config.yaml
n_layer: 20
d_model: 192
n_experts: 80
experts_per_token: 4
d_expert: 64
d_shared_expert: 0
activation: "geglu"
moe_layers: [1, 2, 3, 4, 5, 6, 7, 8, 9, 10, 11, 12, 13, 14, 15, 16, 17, 18, 19]
router_score: "sigmoid"
normalize_top_k: true
routed_scale: 2.0
balance_loss: 0.00243
balance_bias: false
init_std_router: 0.0299
lr_router: 0.0013
vocab_size: 32768
norm: "rmsnorm"
norm_eps: 1e-06
tie_embeddings: false
optimizer: "adamw"
lr: 0.00262
beta1: 0.9
beta2: 0.99
grad_clip: 2.0
batch_tokens: [131072, 262144]
seq_len: 256
train_tokens: 539700000
steps: 3449
dataset: "wikipedia_en"
Below are experts of layer 4 (counted from 0) of a mixture-of-experts language model. Rows are named router (the router's row for the expert), gate (a neuron's input weights, with its number), up (a neuron's input weights, with its number) and show model dimensions 0-191. Each number is 500 + 50 x the weight over its row's rms, rounded and kept within 0 to 999. Numbers have three digits each.
After each expert's rows: "comes after" lists some tokens at least twice as common just before its tokens as in all text. This comes from a sample of Wikipedia text that the model never trained on. Tokens count by the router's weight.

# expert 70
router:502434443464521517369411496504511426524419463547455535459384491496454445473391440496517481426504463425499504510581528503472563553444558492433494417512473433490445535463461519552435449522433489481527440552496524489583586480420457439463467506499509485509557472515439484409466445520507447444412509499517421466498481563386470533499484491482529465560528524519559436544440436495530413541444612380492444516417469399489473461556483586548520557508480502493441436398433519555448563465561478520520512506471553579374484497492446542415492470513466450470472514511475473436467506450449387507
gate0:555603405566422531511465493479444475466482492479571598468518444481497452623581542510500529552513415462536496544499498460497508388511600494400463454481530500466372504555598554514440425501466540408514468513509497519586531528474480507524443503471528472475548533547510481484500481461464460537445477619498458527538587534424413501476494457510531451592449483470521537485393515554492575463507542427515465520518410506529530563512519545480500487498502531478542462539479510525512626510438555476557533443553449561535456495641425493377395456485436604449529492493435529475493512550537442569
up0:468484385443476585508449473476556469390449463484491541465489531478460452608466513536521524587543508484460583475444484509529533446511460504465495518493595519520458549486556577481523524477417536491545515497538570455590571523509520498525466489504567455481514485572524501550481421406499415445470470545567482484548536571483550513522565567450480436496519564552492539480455451513458513478513364494486508498465517510465419545511616555512440541494528532535620476389419500447576501604605539421433501516582492552513409572475399456484438539565485373532545442542412467461504486543440481458
comes after: " ", " was", "–", " be", " were", " been"

# expert 55
router:547499439560421512490515506538556471546461539473438527464524535557456495484349535525443377472472535475493513513615494562517520452554568453420457402486521475547410544560433510525415526590518512531423549519471446509460514552467420532568536485508546452486430415546446512417496471509457499582481491469533431483532542516409488473485493522522582513430462508565498484451399541558556477570446556445587497508457425508485570428483422508501497426429461427435400393515425487548547511421552510493415487492477476485378478526557532505424412477441547454521465547452525466444490505473502449470
gate0:423469451441492612549445457535412547611524445545525505485483548487623515424480527452589435487485493598474531530487524468472518528469435547451558540572519628489513520492520412462462401519473469473485494582493418470479437466440489491556520539489525520517453544512530457492558508471480437422467458496414535379421599532507475424481430463464511527539545541427472503503549421536519519527487500507517513496531496418440502588425531629494534467506449496471494548491425592426583533489610598421521481488479456458480492500511568506524465471563625531555457528553547446531528479567428539505
up0:483500525524431493458555429449479490519498543666558504526466554556557539441427476464561488465391525550448458541538567479360477594428534524487525479502526510457527551505521488508471499517469599540500410547484447521410491453522504436544518488530417564471456487508515557450496356427515521529509437520519458479502503608469468554480510436434580598495508456460530566488579495486553589531432485487421492490460537565461487474476463466477570485526490432536517517562477483424513643421491542472511452487538460487515561506545466479583529508460641461466467507468564602504526393462492552441
comes after: " of", " in", " to", " at", ".", " on"

# expert 20
router:555498470527425522422430509550504461510519529530479492432411483505518499547397483472406385516500548462494480533499505461526521434509519525440410392512483441534465590527526563551386499594483559534474598508471514575496509503443399571576486572420464437420423441506489508378483484493503452543449456464488480506482595582457487516504520447452473545461502490492540459502483528542530512566500508438436554548488398463517516382500491568598451517532446511482465465438487494527428452373460510547514524432470419529369535544517484487422502468439500551569484533457571431412551510468489491448
gate0:454453473552536533466508462479448510593491503528490508636442589545528451549482500477469580621520581478531482524483414487551470558512535482571528523559465518471457492464404430546492490571524449541465449489461523543453521509502455485494570597528376517548484488485542561464459470531470448530540479462525539400569444563538486480495478461423485519588396537431443521408474521422481569503487479537517529519575479510392466437447544623526532439475437504424453504531433499529484557459472467608431532451486588469416479556561527481511435574606507530486604469536470472431459593509454474474
up0:478497498424476470508475488521458456507446588442541511441435514473453509491481537485505496486409548461521453616455604450542452485442460441528491523556571535373531549514540476533463580380486551552508501528433491552458503503417490509489553524468450497359497442423474510546493418494482618436467517393469442547542529478592550437495452538513523468534512492553580539561523464597521451481461456474495544495544458599520528482670585371539534511552560518491576484494530505558519465493460506485591519500506463568470502444470487535502595541505480504471407570568436513525511473521525436413
comes after: "\n", "0", ")", ")\n", "1", "%"

# expert 64
router:498392423459566477442424579494465436610515496490455458485467455485402401476410459568381421443456464468526477468454523499448461519578491511446450467505480453527497436485554496541510525452473505479418478506413512537522495520438446545503413431514526497390496514514522462356449431504549517507520503500471560514510467563435555496573489503483581527477501532562476438459510388483546345477480563460516469549496456541469475473514460439545535499439410471539463404479451505468427448432492533467559472514533513510469507434545501473452545510458585479442456493349484453503459445474382459470
gate0:529357555472512576576560603498444506537523513468444446505548464407528506532503464491429504507443492451435493553403524427492529575432506547497520546511492517426521582551470510478471465612513602480484609490544538451462636493484449464454504454439466441419534484437413482451456433517530522505546544484503599528530462490549527534484390517510577640510506513558569460470493487530451451401557513473572484484465546497508413546545529601528511626475607482508555516527513497554518502481502452471509503456446487453504567425470440456505541476503610462485466473528540455450465524485434452433
up0:430512471511610529467447452479500561526503484523460451467456487513455542419600502495543414578508493506472465439489552486584441401549498575473533527520464548472455558511525543425483518430440522595541492601439488544542497416549479536506502427567532512518491480507531535548490467551401430534420461487575483529472523586493546516512520448497553480555506494533517449549486507523516470476466486533532426493435504532511483526493558501514646527468528587418397528495507483416349530489436600514549530358465474542485462539433489543487409516566400641472476498458506487388518551525509551545
comes after: " ", " (", "–", " season", " years", " one"

# expert 1
router:470477510564443502427479566471486430528436443525519505510461427534440454510400563569480413432393432409550473488585490545554467584584516490501479444489428492612461504491559519540486438533465457463568481438480446529557538492417471409541507464505469485459489530513426453487533468519442397482450493525467429441466452544475495492465443442508503545445434487504389408439464465442540476558544578411487477592505420405493526461420449435556512506416420464529378446411468508484517482435520414470523534477501477543442467523574484474450481462495510569511529517371532464478544534446485505465
gate0:494488423618527475488499577493423550467454442537483544435493514468578511492495536458521500500448558445531509565540558480458517527471506433429581477444387510546448482412442539432471484575565501450526443543506580451540525552443401554472492594454518485509599541485462486555476467529556487519505510493443589481510453516525505585516462462500386531435443440522523455660461444488507474569566551442530537499572478421554588454532441427495516502541563441460592509455517520434521465505594487536473569510451488462468548449472508469618498451504516510497476376515540542508493572511539355520
up0:456505419487545483526464493502598451531512509558519536525478445445385593511526532521483535437581473511535474346409512454566485472485527433524446508458519587500472531527507584453502570464429487483460505523439468526465533439527500473506553473391462523546470528566602507575465516480511538435391518438544510456493564501546463514584509487520514421520498602516560489401524533493559414535474491553468458599421527550470453542508458545513528606524513545529545520549439483508508449539463492382525491409421497425513476530544422441496557595548452457539419562551434496536446596570455552453
comes after: " ", " (", " St", "–", "10", " John"

# expert 35
router:544452413509510417424456411571480426510503502547507545491476569491446533446449517505465488446548433404549525541568454404420534488505437485396462421515538451586479575495453524525517530509498539474441540412441520478448550451558413500506446485443529452412504466511483534497459479498547471491433505458506522488469521535377501490428463500459534480486476514543537502384385520499507543528499552454509494601430430467450549468441432482509469562384482472572412433393454477470435417391522536492552420557540517586462500465539433468485450441553540463499476516505456518456526481561389478419
gate0:529548561500540464540521490414488541412492576473518601452383506575460535497443572376439529543534473460481502474455594391494482537469481527449591524456428496565528558429531453426546440478520595556497513489449562549498569451526381461539508487658496468479441448510548447408521496497524465545531537402418540553429471508502523492526452424485512487521601613503505516479475483529462488499475491420509538460538468536448566443563459562420493536402445473494543559528513479482521486468550469568536410499530465511543543478462480460557626470518526475507509538523535544509437529543442471587
up0:547510520469509669537465455428447478469408554458529478425488472529559545473532451484479480476437511432533462623504504444499511459535522503516536553491502505551525440501449450516436457509447464554446589453425532549464629504482451475499565476504598417528521476525464565416406419528486598532519472494534491496546548618434565480510497500514625414506538506514495398582543459420485540421458528476518465459591508525509484483605502532402468433523455515436581573492491425539543563599534567425455495463532484448504513447502602469485478502560475497511458489533528530465462512515475437577
comes after: "|", " his", " in", " a", " to", " for"

# expert 8
router:553416499554490510377437465462550433452464547492473495524511470531484445488400471600441430392417579469456555511485471446468499471498561436483399477526535459498485487518484470454461496537411542548394499465455575422504465542417475495441502549478509572434532410484501487392402382635463497521523535487505434551415535568415498531505488462508509587534510461410444476514455482593515452488429553495483523581457447483518508479527492537497467521479499429450470400444496433504465459484428442534473538415495455546429454520549496510499442520479543528439496532384469474450555559413500471523
gate0:441562480518522491460583464528531546416510542544454453507478474440588561489544576478410489525461483507480464492498560597520509485462507553565547455388508552560514550424516464530561535552501524480448476507481417523515422379479537494521488485554535540469444555541523576473348548504488541521492564546513488482398497546468392538460564477511570454475546547545624425447344534488429523519482522505456450489397530461510483481440492582418569456519532443458572493539498564576535457511440490402497501518566425515522466453510520407481525521581500509506486507537411581504558410491503573514
up0:527484565546409534498504616450522445522535533464511533488497546475492545638516499481513536509522457437512615575519467507522499501429422454495479559541427456515459532466541510497436664416485462438420449420533570560531476449553474523514484537480512507552491480461530511520468553494399496550563586545440531464497561526506442491487575472458486567541406507442411493451519505444470540496570548458472461482562572477489487531554493640470509466485526495417418447550490496476486442518550539502461418365436662449480505520542507524476454527546481504484346516487482604494461504510513497502
comes after: "0", "1", "2", "3", ")", "%"

# expert 79
router:478443480600381488474486537521475468536453472541518532471471511558505480461363498597396439443479504433485565449500506490435466536449516543435529431559457423394469542479507553523485491582496484511527558469478472476488551647443532477516521464458480438431485393468573529483434551524460491538442489515487418527512477583533566453488530414496500522449496504544484561518437496488506483528502432451598534590495467437537479412502447535621487507399539568437424393514455422509489415448464538523534517458527459538481427527478421502415504429486540551508480570472616486464529494427469440485
gate0:461514512552518465468530509491584494466493513507603517573525499493430515550442474582340541481423520486508561477542475484509589530380474541497505491474470506522461538487434545498465543610512446494507514494461591518483508448534467483446520515475463410544559536492596483501491474598484481497539517524567436493484541515488566481523460497545551530547489455486471498514494447460455568506519426458490493493477492613425434605429473417563529631482513493403520430554523528460556623486463466370390594604499551506505437503451435510528425457454512556352552461513461552486492460565491499511
up0:530500583359433429554559516432464451510498504401524463490508472466457449452442497540468449487554479505483572510453536490449459412498451538509512484491501511563512518467527523463569458463400568519425404622466615527472569494511589516569510560506450580528340419468557362525476499493455533470498571448415523512497512470496527492519490489530560467613471504521567384548532449489525499520583452492453453405512543560440531571433530483469534475525479531516519467463401552555596457509539551552475535511502542474584451545570520555573513541468483430500501576535487482501540490528481549445
comes after: "\n", "\n\n", ":", ")\n", " =\n\n", "-"

# expert 67
router:510456474549483444452467527509457469520408531384511538417469495563552464479427500488361406517531509404570529478542454426519438496503520508390476439488398515549500547513484507556463491576489414515474550483435492546489550498417480439556535493538418428422405429440552474452428476494484500522482539443467381533458520516477529482473509477530564614471446456497476555497473497505590574601427518434517542539559458474546554436551510461552535528504405457446458372524501542538486434421542457599540491463503501538458432499449517508436456496486540496499445457473586491451533553503486388464
gate0:524426353389638523484416480466506394520472470475482515541468500513573438479409510550496510438399497465521491473554446463510448523485571546479525530564558474416469515591508466553445408458504599517449531493482537447627530471532539539483519523573445510545511372409409452424515544416515550576445453552489479492510522473494535505545513507406468526518479526519524532541508495578606520501531465585470434546528500499609483564440546472470554535483575545490476525490457610605484494514452441501540489419458429516458588506497487507446540460494567466488551494463493546514540541474450502548
up0:427439541507449436513420536557467477643497543474518487548521482538502514511531565438548465575479486488544531460627530486558508398578457452502546558511372555456538500453557454538504594488511513451460490507484465581493415462513439470521485488365578456483470449534570579520426571498468457478479606517454527513511561535554497508497465557530611517418435469528386470543537458492488480536531470489516476514458457502523467482435467543553523427500441416575523564564500624521476538417417547537460480523501560526404482512517530429540488532446401563509515518439438414495566459563484514499
comes after: "\n", ")\n", ".\n", ".\n\n", "==\n", ";\n"

# expert 54
router:557466444452387467396527436464537456542437491432507578534540479503469481491425452517481438458499498432463470476500455504496535515439458438416438408554503439610433490524509539494474524567397508421504491530515469466522457572529491475526487469542523425454430526500478517437473476490520479518427472473494426422525500537419555474468468514453512445539475487506482441488389471542498472507394524378526524584395506438447567445562390538492469495473404487416413379414470486582499511452491481515573431466501474476403471512465430511454527470515525419486514486401536480428535500430410419468
gate0:580555568475538495435554519470517484532470572509464546529522538569436439533434464472523385473508494465443581406473512486486526427553481557543510457447441417523454514527537542517512495401577499490463425515502478586495448486589471490520383476595513417404461556495533543518421448501528550593557476445492473499603460563477491460502461550515536485519444528574478506484493576432483525540455533460421548541515390358567556540560490537513504615446431573563433475460451450443587476543554508485579530482551494519526396469530414542463546587471474496468512486542543574497464528458495505455
up0:436495513497454539504453484509437556448565447587493399531485468448474514524454568577457514514475458486528523480482453484422440471393501455519543390523517458516528584466468543499398591511473478531498483408538555455464531445515537549494492598455451588482542481587568596478527532547509527558566429540406475492524470588533483460515454501526431545441544508465478542552547498504516478505552625502564436493453424535558465487420503421544514573587557332523494533523465489454620515468406470593437551471452474488491507581495516462444548431526538507544516563436489428454524545522557507467
comes after: " |", ";", " in", " T", " K", " Ma"

# expert 38
router:574426393430470481493472428526422442514423528496547466431493509472441486434392509559407368430458492432500510575535461457543537433479520484468394448567552497469356474496503535517447538538379566518398458477503528503547590528489457519505469506499515484451488407459462491422484506501504494521533497576544446481451455493495586465478448439502524497461490468448456471467458496547499522591491451483497434558558435520525497546547385464523531461421404515449475431527446446573421548482477499525558464471489494540438528588469525486478440472480594531556432534530522513448563597467492419416
gate0:494502505538420509495451456489473551516471499515483573427544445545472510429497526504448430484412492433415533475585563436433422499577513444511588522483506551576451592560515511511477517495534546533522483538495521545595601509519527503437548581567531476571528443466491501437566502414476533506512410543563444492513524477515470504505485429508478462418507403495552442503528419412429410421493541460502524457518517510421541522517437467546516569448369478482581515495509551504459466518508433518505432590541493533573691481506513570502606529574546475586486401526504472530486456409501517454
up0:531483524407533493484533473466407489468573429465446630488527447538461507480384506597458518575475532525436470510515606408596518404458512506516493532508455555569482456457576486533506549558444533437517447549501535511474500466508555528425462507485493521529536467471502420467571485532515536437523425585555500481455494541486550567558641556644554499468521426495444384414524496523480464570433465582422564423469514473469564478483466533446500478523388492519560490386462477587493499511528500449527545586478523534482503551437606523505552441505472520515393531480478468485517475531489526484
comes after: " as", " with", " is", " for", " of", " in"

# expert 10
router:457445451460509478415497555565573499497503493519493471441483513550426558552368443538392345418383525515462513432509438501523501547612534553470404450496544422508443503524486501631475500565455474465465469532494522416536487590455502479474495483410523434423513489480479550467476455561450442544448449499509443484536467529458496455415466508450462452512470455523500444445423457464483466511472589422460498584488481487423542444479379548562519451443464539467395439484479439514495465499532489438558426497442493499419492481507407496465485460455534514439539473502492493433560467428424416514
gate0:391546513508459509511569519598453520529509463592613491550530490533494573540454505523341563497447448539456457584515504548571525501510488496465471489548474543604557508426515523536521543520349466420499436492624528473506509423368441459490527528478531530445397476490539516453502535489545514402488526562486492455497508583450495431468479469441508572564561486493578506538577420537492450550418459451487530514473521450514564528499471443546408507493471517520421517445514586422501585504561413457465505499427435517511567561570506459515545512568502521494435482579474517440569470474489444481
up0:529492556512407451517497596468403423476436493508448516497488498456544452456471567500487470445535566444546524470459552421610509428493539575574645584483436449470487522512514568483485511489503484555529477526496528594553498498458566525558485429514470563554444535512458429504467511451520586554445458482508523539475483508493453440492363520547539492409518457464487467482567532514435590502467481502541482373607557573525359471472484478430563540435502500479421483467568517594467523541475595498538530524531529531615513424489425474519437515431481552469549529478582491517444469570499424494
comes after: " |", ":", ";", " ·", "\n\n", " |\n\n"

# expert 9
router:477401441536498511476417505566481519564415534514529532391430524460480503485397520490396427516513478365550534489520445495468515472449452505428465385539432532523392621560558448550543437619457522467439526504499456562526522594444467401516546500513476584434525458558499484424454520546501492531451528569523522537507532492500532459456422532463553559487465515530514483473396467506537489550447531431564513578493453434478572486558431495510515533485500491476404375434483514577469487467494444530515553458497470522473506494475446495474491507492572511460375538426504441478587554515389497515
gate0:443431508499493541461419445459495446478473474540529471514534512408511519379445580474562491431454511520419476439508502351492522554451463489492521551526491536508567531432504419523495512493528529539547522475447524527486478498548502471387538530475474430469579455496536505542490535521499489411444523446489493464511499574533379549588587507452576486453586528488426456541547425510578455467477424466466458456540500535478529588384568508424535564487574569578563457603551494450408545455558550517429473551525528593499478638526507447522580511595444551516520513549473486560437492479534548478
up0:497564552449492448503466528529445508505431530498428541493482499499497470530525556524463517479498416557653435528537497536459495563549520445531460484473545456549497477532560447449445522479436516632624469563450501479579579497548450449514500459524505513621467490506531548477421489456534498534539447527504486552521499493427563469500446498488399454530408406554544490510521480553473514522451609504501536555514471507460461508591527403381541517485388474518500475493556637533434455377488432444538495465557455474507462532368440553519518593520571446565507425573502564487507517512496462431
comes after: " |", "|", ";", ":", " in", " September"

# expert 62
router:483525492529493403423461539525452420556512526498502659460470521527532525542395515497450461459497467463567601394559491521453517499482489491480491432520427505451456500546485463573429495548506490470463541476566453549602504564409468449453469480492541520453474463453458516411495539497561433518443565507463440549501474475539518501496453475435493545508387487523495490362399559478519472582504499433503484580463514490534510451423426495591522563438524530380399418517461438513468430478498428478479500513585446487377447530528501481473429460439493516466451565417520481470620508473486429465
gate0:534446452596409525488421593501477522480479519473514447460571464547488508426441461572505474560450500384547476512525443402490446447567581425457462563487478497415435531510481521462436529530492529485466533439514434467481553580475512488556529543451515531559562472499441483507514545468458463614474473484485464524559417647582557403490453578517542650474505427506460489458502449492487520467450545473473430464530548536485565485509439540577503512482487474478449551595454541643548509442511466556474490518532418463430498555480570534443484561504563470482566575495581416536505591477529473506
up0:511576426575496490516514559444492518480499511498580422486448477503511524578522458420467440609507496482486476388523540428429511495509526423501516535502443518424513520508498511468572570556555543540650527453438407506518519499532547512549571378462552467582490524443512513544573554540411442565504536498440561506561527549546552430529448550471440530495491432557425492401434539405529545445564493534482415500413440546453516467455413551519476395543598569503492546517485540527596490441484511464490452517525515447405420496497531621495455547483477475449520521450518502527511531541494406538
comes after: " ", ".", ":", "°", "′", " ("

# expert 0
router:644427505501458494439472447603514524545500544577485452444445483533571480465450473562432446549474500446464589504571504518491416540610460546450409434534520544504519465491581529496469505585444525458395504470471528536437539534482402492545469506551516469380572410489519533454437479466470458512472501501648542487526516570483537502477477482481498520526391495503515461427404503479470473570483542438577557535484451498471486423487399527582524512451436528522484417467434409538465523526472453536523501421500465557462489515566416473488502523482553480560534442432507471399459524427405458439
gate0:496483427656457509543535525511510662519512589530497518444537509509454493469471467501468505467502511432548480477511497490565462506546426566462471519553469490486504472519442531447475476526560534481509446540512511496524543435495523406446523490523595479504489441522457512402484496593486396533389461526414489613455533464489543518577572449509605585546433457561530578464503670507522455502451508412484561529547456412579467446498450574522474539473456528401528492534583522509477481500391508526447536525557387474493488483474556553471491425526492532504421587464519518495472491420413514513
up0:516371480596602488529482467440430563546525481450521486508508475498445566500539439431458556445533468449458546456488506445512555443534493546541400506474547590468455453477542521473454482491547539454519387495502557426521580429503452440447483469465515450469541408463518591443517540509442444497496558437423507572500600481509574516559459488532552536488478463549490557477490522554515395488472416497518546543417588524545500558470456576478559509498494502451629483523530567500607549602507494452425539516520427410570486488479569336492526531513483521518578564453490569540466518480529441494
comes after: "1", "0", "2", "3", "6", "4"

# expert 42
router:490492454527505459394471509509445430507492557518471551456417505481469442487396446475443447435452523366537517445502490419456532461503507529405542453490478479515475587551491498535432443578537508432433561485534534549574507555483470503504388455400433478334534422515345486435505455470539476479378442517446513458460448526488484576521548448462491540518427550471504495473441536455544535488570491409536519475549420405560539397494484497605538535419450549528470396429427492503507486459571517562504467556501514568466481512539477473463541490505491495546491471519504458472503516471498408485
gate0:468576498485524564518508521507534522484541488454555444490495518559570566463501448534455487450569518450525482541552505570424522516517502411534529560439543537450508518603484518425518410449489475515590593436468515454526550440494529472524559565585511365486474445425468476483556572459485425464408485542475552458512642500400465496465439527475482463567547468495537459447548479499495454519523481506515452391590515469459500454498455414496438464546351397492534599527438470485493507571545566507626521543468439493549490530509544554536488534488545516529520403473578550476475427402515588518
up0:464535509537533466535478551510546564552577527503484502476449454537592537504472438496536469393508531438520443441540569564462512522496527391494527570393510443455454484547440586508440389553521439490530569438578566476530495482520570408514541492525515401500497425414512545468505448515463586479462436582470528531542526514498415528558473390427554580557497481543459521437522496486568473519516518467506446412579520419506465435540525424532595572467470463486587589534470500473429462532492477457531446567519442471472576534482490503532519577530465484461514522444532582611456437368543477536
comes after: " ", "19", "20", "–", "18", "17"

# expert 18
router:502535405471517490512488547469576416430503442438468567541544527468440445443390512614397415375488494434473470513520425466438521517513474495483465459571460431625483511513486511531495494470469532466488515481466473494524478557509480481477511529485488528463513443452509552442507468520515390518533531551443442498488535507435510511472464536458502465578417486485510439497461497592513423565512626335451403491407413471433458566485502487467580492481494489470494418413497483526470494446464470479506490466536478542380483462517411442450506491426558480552463474494488483373528499425414457392
gate0:563506522494508508431528495518498576539528423474442501508476501469413539491430458567445495514562522504464463527566478442434458551502469478508546432481493548627535519424534508636528441458451538537539514453497397528428484514476520535442464603495579552439444512519486531456508478398562581491512437450379487597533499499435605568572481489527488461572547495488545488578470547604499435528482464468518465471526425555535429463530487508606621408507504530446477420502420392461533480520444528526502562513542476518556520432561459519450595524486523548563513447508446507393467495502415493550
up0:448456405417462494506495445533475569410521428435554560506493570497519485402480559560452555506557575465475621443456406465478476490453563498501480563515445578494515564517508505517469444551451455567449524429504455505541470457501527530613507484467524490460557515472539473545489427514452511504525444585471446435581526494528554527516555548547503469510571431565518486530465608416468467454445404501525540442497472512603463502445517486471548517503634452392485420515475570557502523520546524519551452475511517544556391604509420553500503440378481440539533539519580507398486551472485561537
comes after: " ", " |", " |\n", "1", ";", "%"

# expert 47
router:529487460525548454455477502484555455522509495454464474518472537493419515540453548496494439495549518499493467487496495567489458465472449471371463462572460502659421545512489456591415475546439514475524502462468486532517511521459398502546491538459515468453532338483418580441494489506504378491439553541548407501550537444466517549466412464456531549521436460453511383434411440429456466500479472435465401554598464455518509521516492543486561474507481493470412427474522420488570479427506457478477506515567459566409478483556491478398514507516534465495477418488464432401554397499401469443
gate0:461583489557445494464589478483460560474520634477603405486506446458473473545534518470463379465594466522524508495536563419561462474468467561488466469504380518563505573528532495476497499450510471535466558529595439581475460585548455612516449569427493505467511526566408453426463472477525542498591437438445554561557473577531512505563489512490488524457474409484565606464552523366444460483497428557478454469522637438512483445495491588448603475502525541469490526406563467493488488481488491505429479538462547533428471571470567507543507484443538516486530478491451539547520455485483450511
up0:563545527498514456438491560528530514540512409476535528361491560454519611444490501490515480410484472526461514473467487563438429552459522484513455532513549488493588594516516497506589502545493555562453423490482503450527526476494497444490492517510478560490546443523596513523423489568496445573430520607400492524529418485470568541404573540457477450468538448502518502473497415535458499544499489527540528488470524480461401526601495478478448679507591526508511493475406523476450540459438477563509500459465522479493517459440531470460515462559484544489438556391733439514469506538485493471
comes after: ".", "–", " −", " +", "5", "4"

# expert 45
router:508537425477536524492417519513524503586465512496549471512390564496463427490388458555418438513458502445574600475569560474429473555504546440456410460536566404463450519585500546514475441536427503539415521403437476492513517497442462485492526536513466603428557453436502513430502462510461483581418499490517436432544474450465536462499535512541493558506523460501538516388401506485493499525499489471579581609458459419508449485526446542594529553389538559409442398488514435518457425455443415472513500490524540504446456513487480512446485513540525436422491504504456508402547544406482513455
gate0:500462586521480532565527445443451588516488449487490504464556405383509569577480548423360523465481550407495592466426506496482505551436542527455600545487498456509571533461501426493437550446470453505514502439509583510510601457462455497593558533517397543456462472468558477457552480476564487503485567476495516535457504569536555552594509470489522467575534507444510497517501498546447547567499484440415465532591422552498619515582525504537405446522510555483554424538464572427488458434466540514495446460497527537465405606590471443488446432527562397432545506476494507509515517497516461521
up0:500523533481504448402455519513439429380469513469497452490510550419508420492524456445394478487535500614513424499498527521543574473592545415520507492489518383511490592563499397512509461472447616530538522507497505464471491519451468522506474450557461479463534517461456505450437601584461449459486511558555489535491550507585507431525491531552502570522444467552625393563464359566477581501456567416534484461530452509460489465565526414473583525560406475518517534491559497597503487485431515495477538442524556525519516481434511444553593566525564479519519408542523599473512512473490544535
comes after: "-", "|", "==", ".\n\n", "\n\n", "\n"

# expert 53
router:504472407514500536376555519513539476529483601465559497474534454456472535507445496516369495480405558419552610460475488482448451548538527569370429390525420404559460535559506571519440550440484510518486535458450507422485589507415409516489467467493535431466534499506503410447472474535518424530449526473514484518557578481462526511518508527425565543514365422528546454502498461534486482543514455364521477525436417446413504419493500569453586551510459495516490463440528498505505380483508544568539511489533437500477447447474470484503495467505509456490489440453488415492534556499471416431
gate0:513522598537435529393512512583475494512509553458478423521528528494504499426500507368510561450634432594498492423421504535525479471519540497504416481595463499499472472586493459491484503495489463514510609525526487565468459484586493486505504381469545524440542487473492506312514554495548455475406457512591540373404506483590496490545438490514493452491535527557501480470557524506522535605435457499455453481476574474493521513533523554507464520502370489550509470464543496571468454452515473568526485561543367518526453575568495467530452439483545478500442512512530474521609500534507568568
up0:466518504513445533614457481594432533493403460511550416624528448496448516559499517440414573546477516484488495503523529474426468470465496548577476510513486528498497506593458518559486410561498467429533533467480447516484480472535457550431453490517503491414536525535459489468459511585534578554532475434463402580445523484460411622594439518591527466575473455580613449542492499523426502449405467546461475469485525574458420392623511495472505474524442509469506549481496508467608543542567532527494411515526571560452520504477499482451496499538427511552539443551430480490512407471519573578
comes after: " |\n", " the", " The", "|---|---|---|\n", "|---|---|---|---|---|\n", "|---|---|---|---|\n"

# expert 12
router:499442447460487592450506651616544411594485501541533525531467514460469407465441484537402389463425415387481529536517515488553509492446512499477489473508540431445487561584472442508502467506513424504417574496459485490524523456430468461543477403533444531406472403419520506453418482442438522547439537439531461517452461487431533527500456469577520570510481549419516459489462442562579438567357509449474479561467440502460548438476460537589560511528425531559421457476430464449488520488506504503515505498524456525465478548587520557472488490513545455489500472498475442437474586436467490446
gate0:470543425497505523630461446508510470540445533449478425531589467494457475431484443397519515540515498486478606486477445585399461541481494507481508510495479595464471531532418487490500412430565516536511505569415574474522545427520488533600417516547417541575423532451374521547409545424432532472434457558522554454580614462566511509407443503479410565532543486565475481496536465537520453520608458502574499495492532422466520510518503387586441524514553519528451538473534490516599554469444553468484472520505433502494467520488583554613579507460536545507444475498498496471473482526515497541
up0:466545569516451547632469471454464452567473546417404508545495482533434497422497523440440535546521519489544465500371498501428594521482494492469499517496550565511575526476438422434624564527526527414457492557456544476493570512507511511548471488542453551511454527460493475518522578476557466469498474503432607488588524413428557505498481510571381519401434519510534470491521449550469519520528511481570537464404506446406609544543516572467519532471499516545441481465415486454554503490513489513421438535476519452521689491499562462532581527543501522464440506515427391538496546507445531503
comes after: " was", " to", ".\n\n", " and", " were", " he"

# expert 7
router:512510470558509532442473606475473474515578568447493573467411495499460500608375538544397415522480548412451483516526435538459541542474493537380356428500535489484432490547508511526419543573403455536491550466448486486528577510532466425574510465573480489456530420462483476420451491546524494486423472474516481490423533513425485451503387539476578503497474511461429463539445466515549548492401548395496523499511460454464576510518418519559559512472467445432433497430475525569438477561552513470548499527601456459476512525468465549465449532460558469434471470481508445461527470445429391464
gate0:550491534499495515434498483448473601562472429577536520461472598548537487504469563512488442506497485545533474429456470546506519498480457515396442461496528531461426471459487571491498491540507514518505505587603434536510441459445514524453490443582548531456523595470401579510543430468566593434445487485575413465481502475465529438540496499523415493522584552467533479551479550507485553536496611429410487506487476413513497540603557564543496529418533498461395504366517448531526536490450641436508383470510563504474511461465453482449570481464559527434451512631476507544585461486496564504
up0:530453500501528520510606473555500542513500493503516460447569500469439491496447573441494505534477533513551468638491506456527381438553496524481505485531446575548493502444509466373543452442426503411479571510425482496392497427394497535470549549536521538518447534630460493453541569477460467547557513451523539455588433486462503537518412523408459659501495424539578501500487548538579518498573539496526519494550502442418443478488436561537513548564421558484542426510434490482569489463501461500479535499492487373495540519485536591517528564448521509453548488489485373492514565532441456594
comes after: " the", " a", " was", " is", " and", " to"